{
  "num_hidden_layers": 11,
  "hidden_size": 192,
  "n_experts": 80,
  "experts_per_token": 2,
  "d_expert": 96,
  "d_shared_expert": 0,
  "hidden_act": "drelu",
  "moe_layers": [1, 2, 3, 4, 5, 6, 7, 8, 9, 10],
  "router_score": "softmax",
  "normalize_top_k": false,
  "routed_scale": 1.0,
  "balance_loss": 0.00767,
  "balance_bias": false,
  "router_z_loss": 0.001,
  "init_std_router": 0.0168,
  "lr_router": 0.00137,
  "vocab_size": 16384,
  "norm": "layernorm",
  "norm_eps": 1e-06,
  "tie_word_embeddings": "early",
  "optimizer": "adam_variant",
  "learning_rate": 0.00178,
  "beta1": 0.95,
  "beta2": 0.99,
  "batch_tokens": [131072, 262144, 393216],
  "max_seq_len": 512,
  "train_tokens": 942300000,
  "max_steps": 3914,
  "dataset": "wikipedia_en"
}
Below are experts of layer 8 (counted from 0) of a mixture-of-experts language model. Rows are named router (the router's row for the expert), down (a neuron's output weights, with its number) and show model dimensions 0-191. Each number is 200 + 20 x the weight over its row's rms, rounded and kept within 0 to 999.
After each expert's rows: a language model's description of what the expert responds to. This comes from a sample of Wikipedia text that the model never trained on.

# expert 52
router,181,201,171,202,168,213,181,225,197,150,189,231,179,215,172,212,211,178,189,227,158,189,184,163,204,191,213,200,191,214,233,224,204,195,238,202,198,249,176,207,188,205,217,209,183,182,191,226,169,198,212,192,172,210,231,207,218,196,230,174,172,177,175,198,193,214,179,187,200,230,189,230,248,172,192,206,216,159,232,214,193,177,202,218,185,185,188,199,226,196,211,180,193,216,171,221,141,221,198,210,186,195,233,223,182,205,171,199,183,206,197,210,202,192,202,213,234,191,204,180,208,219,191,218,200,184,183,228,206,186,176,224,183,231,215,223,189,204,197,205,186,213,193,217,202,194,203,200,232,158,200,198,163,219,193,195,237,229,207,234,208,209,219,230,205,204,176,202,219,224,224,200,189,177,166,198,176,180,188,215,219,158,197,222,199,182,188,190,191,197,211,185
down0,215,241,190,192,200,241,218,194,233,210,142,221,198,225,181,222,206,230,208,220,202,216,161,188,187,194,161,193,202,197,172,201,196,201,211,216,216,187,218,223,231,179,210,201,211,231,185,207,181,210,195,198,223,227,188,176,195,190,198,201,209,193,220,193,226,202,194,199,188,234,204,221,175,189,178,196,198,205,153,186,215,176,184,187,190,205,193,207,178,205,204,206,197,213,198,189,216,209,194,227,190,174,232,189,217,196,203,214,212,196,188,149,222,222,166,187,202,192,233,191,160,203,222,196,197,182,224,214,190,194,189,202,177,232,209,213,196,180,209,213,229,207,173,83,205,208,183,170,198,191,202,218,176,232,204,178,182,214,202,218,209,190,182,206,174,184,208,206,191,209,212,208,200,182,217,197,202,220,200,211,174,219,206,176,188,211,206,205,191,253,208,191
Description: Past tense and participle verbs after was, to or also, and their endings, such as played, released, served, specialised, activated.

# expert 39
router,173,188,191,193,167,219,180,231,178,185,158,209,172,213,177,213,218,172,223,216,180,179,187,188,177,178,218,186,178,218,221,208,228,195,218,172,178,215,176,187,176,216,228,216,177,178,172,213,187,224,224,183,192,214,221,221,221,177,216,182,183,177,181,217,183,218,186,218,173,211,185,205,213,183,174,224,231,194,221,227,216,186,223,225,186,180,183,210,224,188,227,177,180,213,181,215,180,229,180,224,184,175,217,199,182,223,174,192,182,214,218,215,221,181,227,217,216,179,191,184,223,219,190,232,217,181,175,216,233,177,181,221,184,220,211,232,175,214,224,182,175,221,195,211,174,182,217,217,226,186,181,183,178,222,220,179,224,226,213,226,216,220,225,220,219,228,178,178,226,209,224,212,187,199,187,184,180,189,175,222,221,181,214,231,193,189,179,187,181,179,181,188
down0,220,198,184,203,158,215,221,218,208,173,179,190,195,159,220,201,191,206,206,227,201,188,236,171,238,204,158,227,185,204,185,186,196,170,199,199,243,229,197,198,200,179,204,198,198,203,166,170,228,184,224,202,192,193,210,211,211,185,210,216,186,207,225,221,238,215,183,178,182,197,215,175,167,199,203,197,211,209,202,216,186,181,201,185,224,230,250,190,196,222,194,232,210,190,165,217,200,224,215,191,205,204,201,196,219,214,250,209,192,176,200,218,258,207,202,211,193,176,206,220,226,209,193,194,190,168,198,194,198,216,190,193,174,180,216,205,186,202,220,205,200,194,174,134,196,198,184,194,217,188,208,177,203,193,203,170,160,241,182,210,211,210,169,166,186,178,177,226,213,228,208,211,191,186,194,136,215,221,196,188,202,200,194,209,206,182,217,232,185,203,172,190
Description: Line-start dashes in bullet lists, articles like the or a in running prose, and business nouns such as company, subsidiary, investment, factory.

# expert 54
router,173,185,193,197,168,220,179,233,179,185,158,209,173,211,174,212,220,171,219,216,179,173,187,190,178,180,218,183,179,219,221,202,227,187,220,174,176,216,178,186,176,215,227,213,176,176,172,208,187,225,224,181,193,213,222,220,221,177,215,181,185,176,178,215,184,219,184,218,174,209,183,202,215,193,178,222,232,195,225,230,215,187,225,223,189,181,181,205,222,191,225,176,180,214,184,217,181,231,180,222,187,177,215,208,182,215,173,187,182,214,217,216,220,184,224,218,215,181,192,182,223,217,184,230,216,181,173,214,230,181,177,223,183,218,213,231,176,218,225,181,175,221,193,211,174,187,219,217,224,187,178,181,181,224,218,178,224,225,212,225,218,213,221,223,219,229,175,178,228,217,233,216,188,195,186,183,182,187,175,220,223,182,216,235,196,190,179,185,180,190,188,186
down0,193,189,249,173,186,212,173,220,197,208,192,215,218,168,205,176,188,233,203,182,206,190,208,239,201,198,206,189,217,175,212,181,225,181,201,249,181,195,176,207,187,191,176,217,195,178,207,195,223,202,215,207,229,175,237,208,206,177,194,161,183,201,205,186,214,183,175,216,205,198,208,217,168,212,219,200,193,196,178,197,195,168,165,191,189,169,218,215,175,219,224,226,200,227,194,171,184,230,210,199,207,226,194,193,215,166,201,223,236,180,224,178,219,218,184,201,165,187,217,147,201,179,246,217,179,235,219,202,175,180,199,208,200,197,184,184,196,204,212,238,218,210,237,200,229,205,222,205,201,214,195,203,160,208,196,235,201,202,206,185,177,199,206,161,199,209,203,205,225,195,200,206,198,198,224,260,227,220,184,200,172,214,201,164,158,221,194,180,217,210,189,195
Description: Dashes opening lists of poems or books, and prepositions like in, with, by, during in literary and biographical prose.

# expert 25
router,168,191,204,197,165,221,182,235,179,184,160,208,172,208,177,216,221,170,224,219,178,175,190,187,179,184,219,187,180,219,220,204,225,186,216,178,175,218,176,182,175,218,231,212,174,174,173,209,188,226,226,183,194,217,221,222,219,177,218,181,185,178,181,229,183,215,181,217,173,213,185,205,211,192,177,226,231,196,222,226,209,188,224,225,189,181,183,203,223,187,227,178,184,210,179,218,180,222,178,222,183,177,217,201,184,219,171,193,173,214,212,214,219,182,226,219,213,179,191,184,221,221,184,232,222,182,178,213,239,179,175,219,185,221,214,233,187,212,220,181,173,221,189,210,171,185,217,215,225,185,180,181,176,220,215,180,225,229,212,226,217,211,220,223,222,227,174,178,225,213,221,210,191,197,189,185,181,187,179,221,221,183,209,233,194,188,178,188,177,185,182,186
down0,210,186,178,236,189,202,207,195,211,204,204,222,209,196,207,208,183,203,203,216,187,204,211,206,202,215,230,189,174,191,194,227,181,192,226,206,211,233,206,193,228,185,177,176,181,212,162,203,173,217,181,217,207,202,227,173,204,211,204,197,199,214,171,190,203,190,141,249,197,172,181,198,215,215,217,164,177,192,186,230,202,172,207,210,213,217,181,179,192,195,193,191,178,199,197,166,174,192,176,197,175,238,218,234,225,224,227,200,169,220,220,232,180,224,165,201,171,210,223,202,162,159,194,209,175,199,194,196,192,190,195,232,178,155,214,204,168,200,212,211,223,192,175,146,167,220,238,223,207,203,193,189,187,202,195,206,200,199,223,191,227,182,229,211,210,199,174,167,157,205,206,246,206,201,194,184,186,185,216,199,246,197,201,195,187,186,188,211,222,221,179,194
Description: Pipes, numbers and empty cells in sports results and election tables, plus name starts like I- in highway lists.

# expert 37
router,171,191,195,193,168,221,177,232,178,185,159,209,172,210,176,214,222,173,221,219,178,175,184,189,178,180,217,183,179,215,220,199,226,188,221,176,176,217,176,184,179,215,230,212,175,175,171,210,189,223,222,182,194,218,220,222,219,176,217,182,184,175,182,216,185,220,185,218,173,209,185,204,211,185,176,223,231,195,224,234,217,188,224,223,187,182,179,207,223,187,227,177,182,212,180,217,182,228,175,220,187,174,218,198,183,225,176,190,181,215,216,218,221,182,223,216,216,181,193,183,224,219,186,232,217,182,174,217,231,182,179,221,184,219,211,231,177,212,225,180,175,220,191,212,170,185,218,217,224,186,184,179,177,222,223,180,222,225,211,224,219,218,223,222,219,230,178,180,227,215,225,205,190,193,187,184,179,187,174,224,222,180,215,228,197,190,178,185,182,184,187,188
down0,211,191,198,186,208,202,196,195,187,171,234,166,196,181,221,215,248,207,192,192,218,160,211,248,228,204,203,203,188,199,171,210,207,165,186,149,223,204,180,198,218,196,185,202,199,202,191,207,249,227,182,189,156,226,185,189,210,225,248,218,180,206,200,192,220,212,188,238,167,207,236,163,221,221,215,201,234,170,169,190,195,213,216,260,208,197,191,205,240,237,211,196,209,172,198,229,203,190,183,195,190,213,186,188,197,203,223,184,212,179,219,158,204,168,194,199,199,188,228,185,208,180,201,185,212,204,184,161,227,200,177,201,236,191,188,207,204,182,209,217,214,221,182,197,220,213,205,184,168,206,189,217,186,178,209,193,182,214,220,160,215,203,194,194,205,195,190,175,193,188,183,179,202,201,202,186,189,193,179,215,205,221,226,249,188,206,219,190,229,189,215,203
Description: Assorted nouns and prepositions like Board, stores, in, plus indented line breaks before nested list items in timelines.

# expert 47
router,164,192,176,195,152,205,190,222,183,143,177,233,195,208,193,221,210,169,214,205,170,182,199,168,193,184,229,213,191,217,222,224,200,184,225,192,201,205,192,179,175,217,222,205,191,184,175,220,188,218,226,182,175,214,209,217,220,164,212,179,187,187,178,204,199,213,184,224,192,201,177,208,215,186,180,215,210,182,219,211,221,171,240,237,180,183,172,213,204,177,207,157,197,207,198,216,190,204,191,228,177,192,205,219,199,216,189,180,199,234,209,213,209,196,233,217,236,191,189,160,207,216,194,230,236,188,196,220,201,200,174,232,178,213,208,226,191,219,216,204,202,210,186,206,171,188,220,212,217,192,184,178,192,225,202,190,201,205,208,235,218,210,219,210,264,219,186,167,199,216,227,211,182,168,153,184,169,164,190,209,225,171,212,216,206,193,184,179,193,197,194,182
down0,199,217,187,194,165,215,209,200,163,181,199,175,187,234,183,209,209,217,196,209,191,203,192,203,200,207,216,189,197,197,206,220,190,183,185,213,221,169,200,176,196,229,208,190,197,192,193,198,191,190,221,184,188,219,220,202,209,213,178,201,182,206,182,192,215,239,158,218,211,196,185,246,186,194,192,216,203,198,194,213,202,193,189,201,228,205,206,197,185,204,217,201,208,215,183,212,204,208,209,231,209,211,203,213,190,218,195,193,185,179,195,196,238,209,200,230,214,185,197,204,181,192,200,224,168,202,225,187,176,192,185,198,165,187,194,178,215,199,219,229,195,191,191,30,199,209,192,214,230,192,185,193,206,185,225,188,200,209,207,229,203,200,190,193,220,216,200,192,194,221,217,218,200,189,218,197,209,214,182,210,235,184,176,221,197,184,170,177,191,202,195,197
Description: Prepositions after verbs or nouns that introduce a noun phrase, such as of, with, on, to, by, during.

# expert 20
router,171,195,196,197,166,220,179,233,178,185,159,207,171,212,174,210,220,172,219,219,179,174,188,188,178,179,217,189,177,221,221,201,227,192,220,175,177,216,175,186,176,218,229,213,175,177,173,208,187,225,227,186,193,213,223,222,218,177,217,182,185,172,181,229,184,218,186,219,176,210,188,208,214,193,178,225,231,196,220,229,212,185,223,221,188,182,184,210,222,188,227,175,183,213,180,216,181,232,176,219,183,174,216,205,185,218,172,187,181,214,216,215,220,183,223,218,212,177,192,186,223,223,184,232,217,180,176,215,237,178,175,221,187,219,208,233,177,214,220,179,176,225,198,211,176,183,218,216,224,188,182,184,178,223,215,180,225,228,212,226,220,210,224,222,222,230,175,176,224,209,225,206,189,191,189,180,183,187,177,221,220,186,215,230,192,191,181,188,178,184,181,190
down0,204,239,200,202,182,201,178,203,196,219,211,197,212,199,201,167,187,222,218,184,191,200,176,235,182,209,232,192,184,218,186,197,195,204,201,209,200,208,189,204,238,183,205,194,220,214,208,236,223,209,189,188,186,206,217,207,196,175,185,206,199,185,190,216,235,197,203,255,197,193,197,175,215,205,217,178,217,229,193,158,195,172,221,207,216,203,183,180,230,207,201,212,189,208,214,162,208,178,175,174,221,215,158,195,185,194,237,210,224,227,259,157,162,185,173,224,176,204,219,193,203,187,195,171,197,222,191,206,196,251,208,172,193,218,199,192,195,239,189,230,188,200,180,176,173,203,210,192,169,158,249,189,188,225,168,234,180,214,213,213,160,201,182,192,214,177,173,212,186,216,189,228,223,168,230,207,181,199,199,213,209,210,217,182,197,191,190,209,198,227,222,184
Description: Line breaks and pipes that begin a new infobox line or table row, e.g. before Succeeded by:, or | 2019; also to in year ranges.

# expert 42
router,171,191,197,197,168,221,183,235,179,185,160,208,173,211,175,212,220,172,221,221,180,176,193,186,178,180,216,190,179,219,221,205,224,187,220,176,177,217,172,185,178,217,230,213,173,173,170,210,186,223,224,182,192,214,222,222,221,175,215,182,188,172,181,221,183,218,182,216,174,213,183,204,213,192,176,224,230,192,224,230,211,185,224,223,191,184,182,204,221,188,226,178,180,212,183,217,180,231,176,222,190,174,215,202,185,218,175,191,179,211,218,214,221,182,225,219,214,179,191,184,222,218,190,231,217,178,175,214,239,180,178,221,185,218,211,231,178,215,224,182,176,222,194,211,173,185,218,219,224,185,183,182,178,222,220,180,225,226,210,225,218,214,224,221,221,229,176,179,228,217,228,207,182,193,189,183,182,188,176,222,222,183,212,234,199,187,177,183,180,184,192,197
down0,213,198,222,218,195,202,229,192,183,197,206,160,202,220,204,187,199,178,209,188,219,205,213,203,165,242,193,200,212,236,227,186,208,231,224,212,186,194,210,179,161,196,171,172,201,185,222,182,209,222,174,170,203,218,203,197,177,220,192,181,218,233,214,223,247,193,207,178,166,171,212,188,218,209,215,200,227,195,171,204,199,209,188,165,240,206,174,185,185,182,195,201,196,186,221,199,240,196,204,184,212,180,191,233,168,164,222,191,186,195,210,179,196,217,176,202,207,173,211,176,158,212,183,197,213,203,185,235,217,247,207,180,225,196,202,169,173,183,177,225,204,185,191,175,189,223,199,178,182,225,186,199,228,175,162,214,211,201,210,207,221,164,193,208,225,173,186,223,181,205,190,174,195,231,225,220,229,223,171,203,239,192,169,215,182,219,226,216,208,193,207,205
Description: Pipes, separator rows and cells in numeric tables, plus month names starting date ranges, as in April 4, 1926.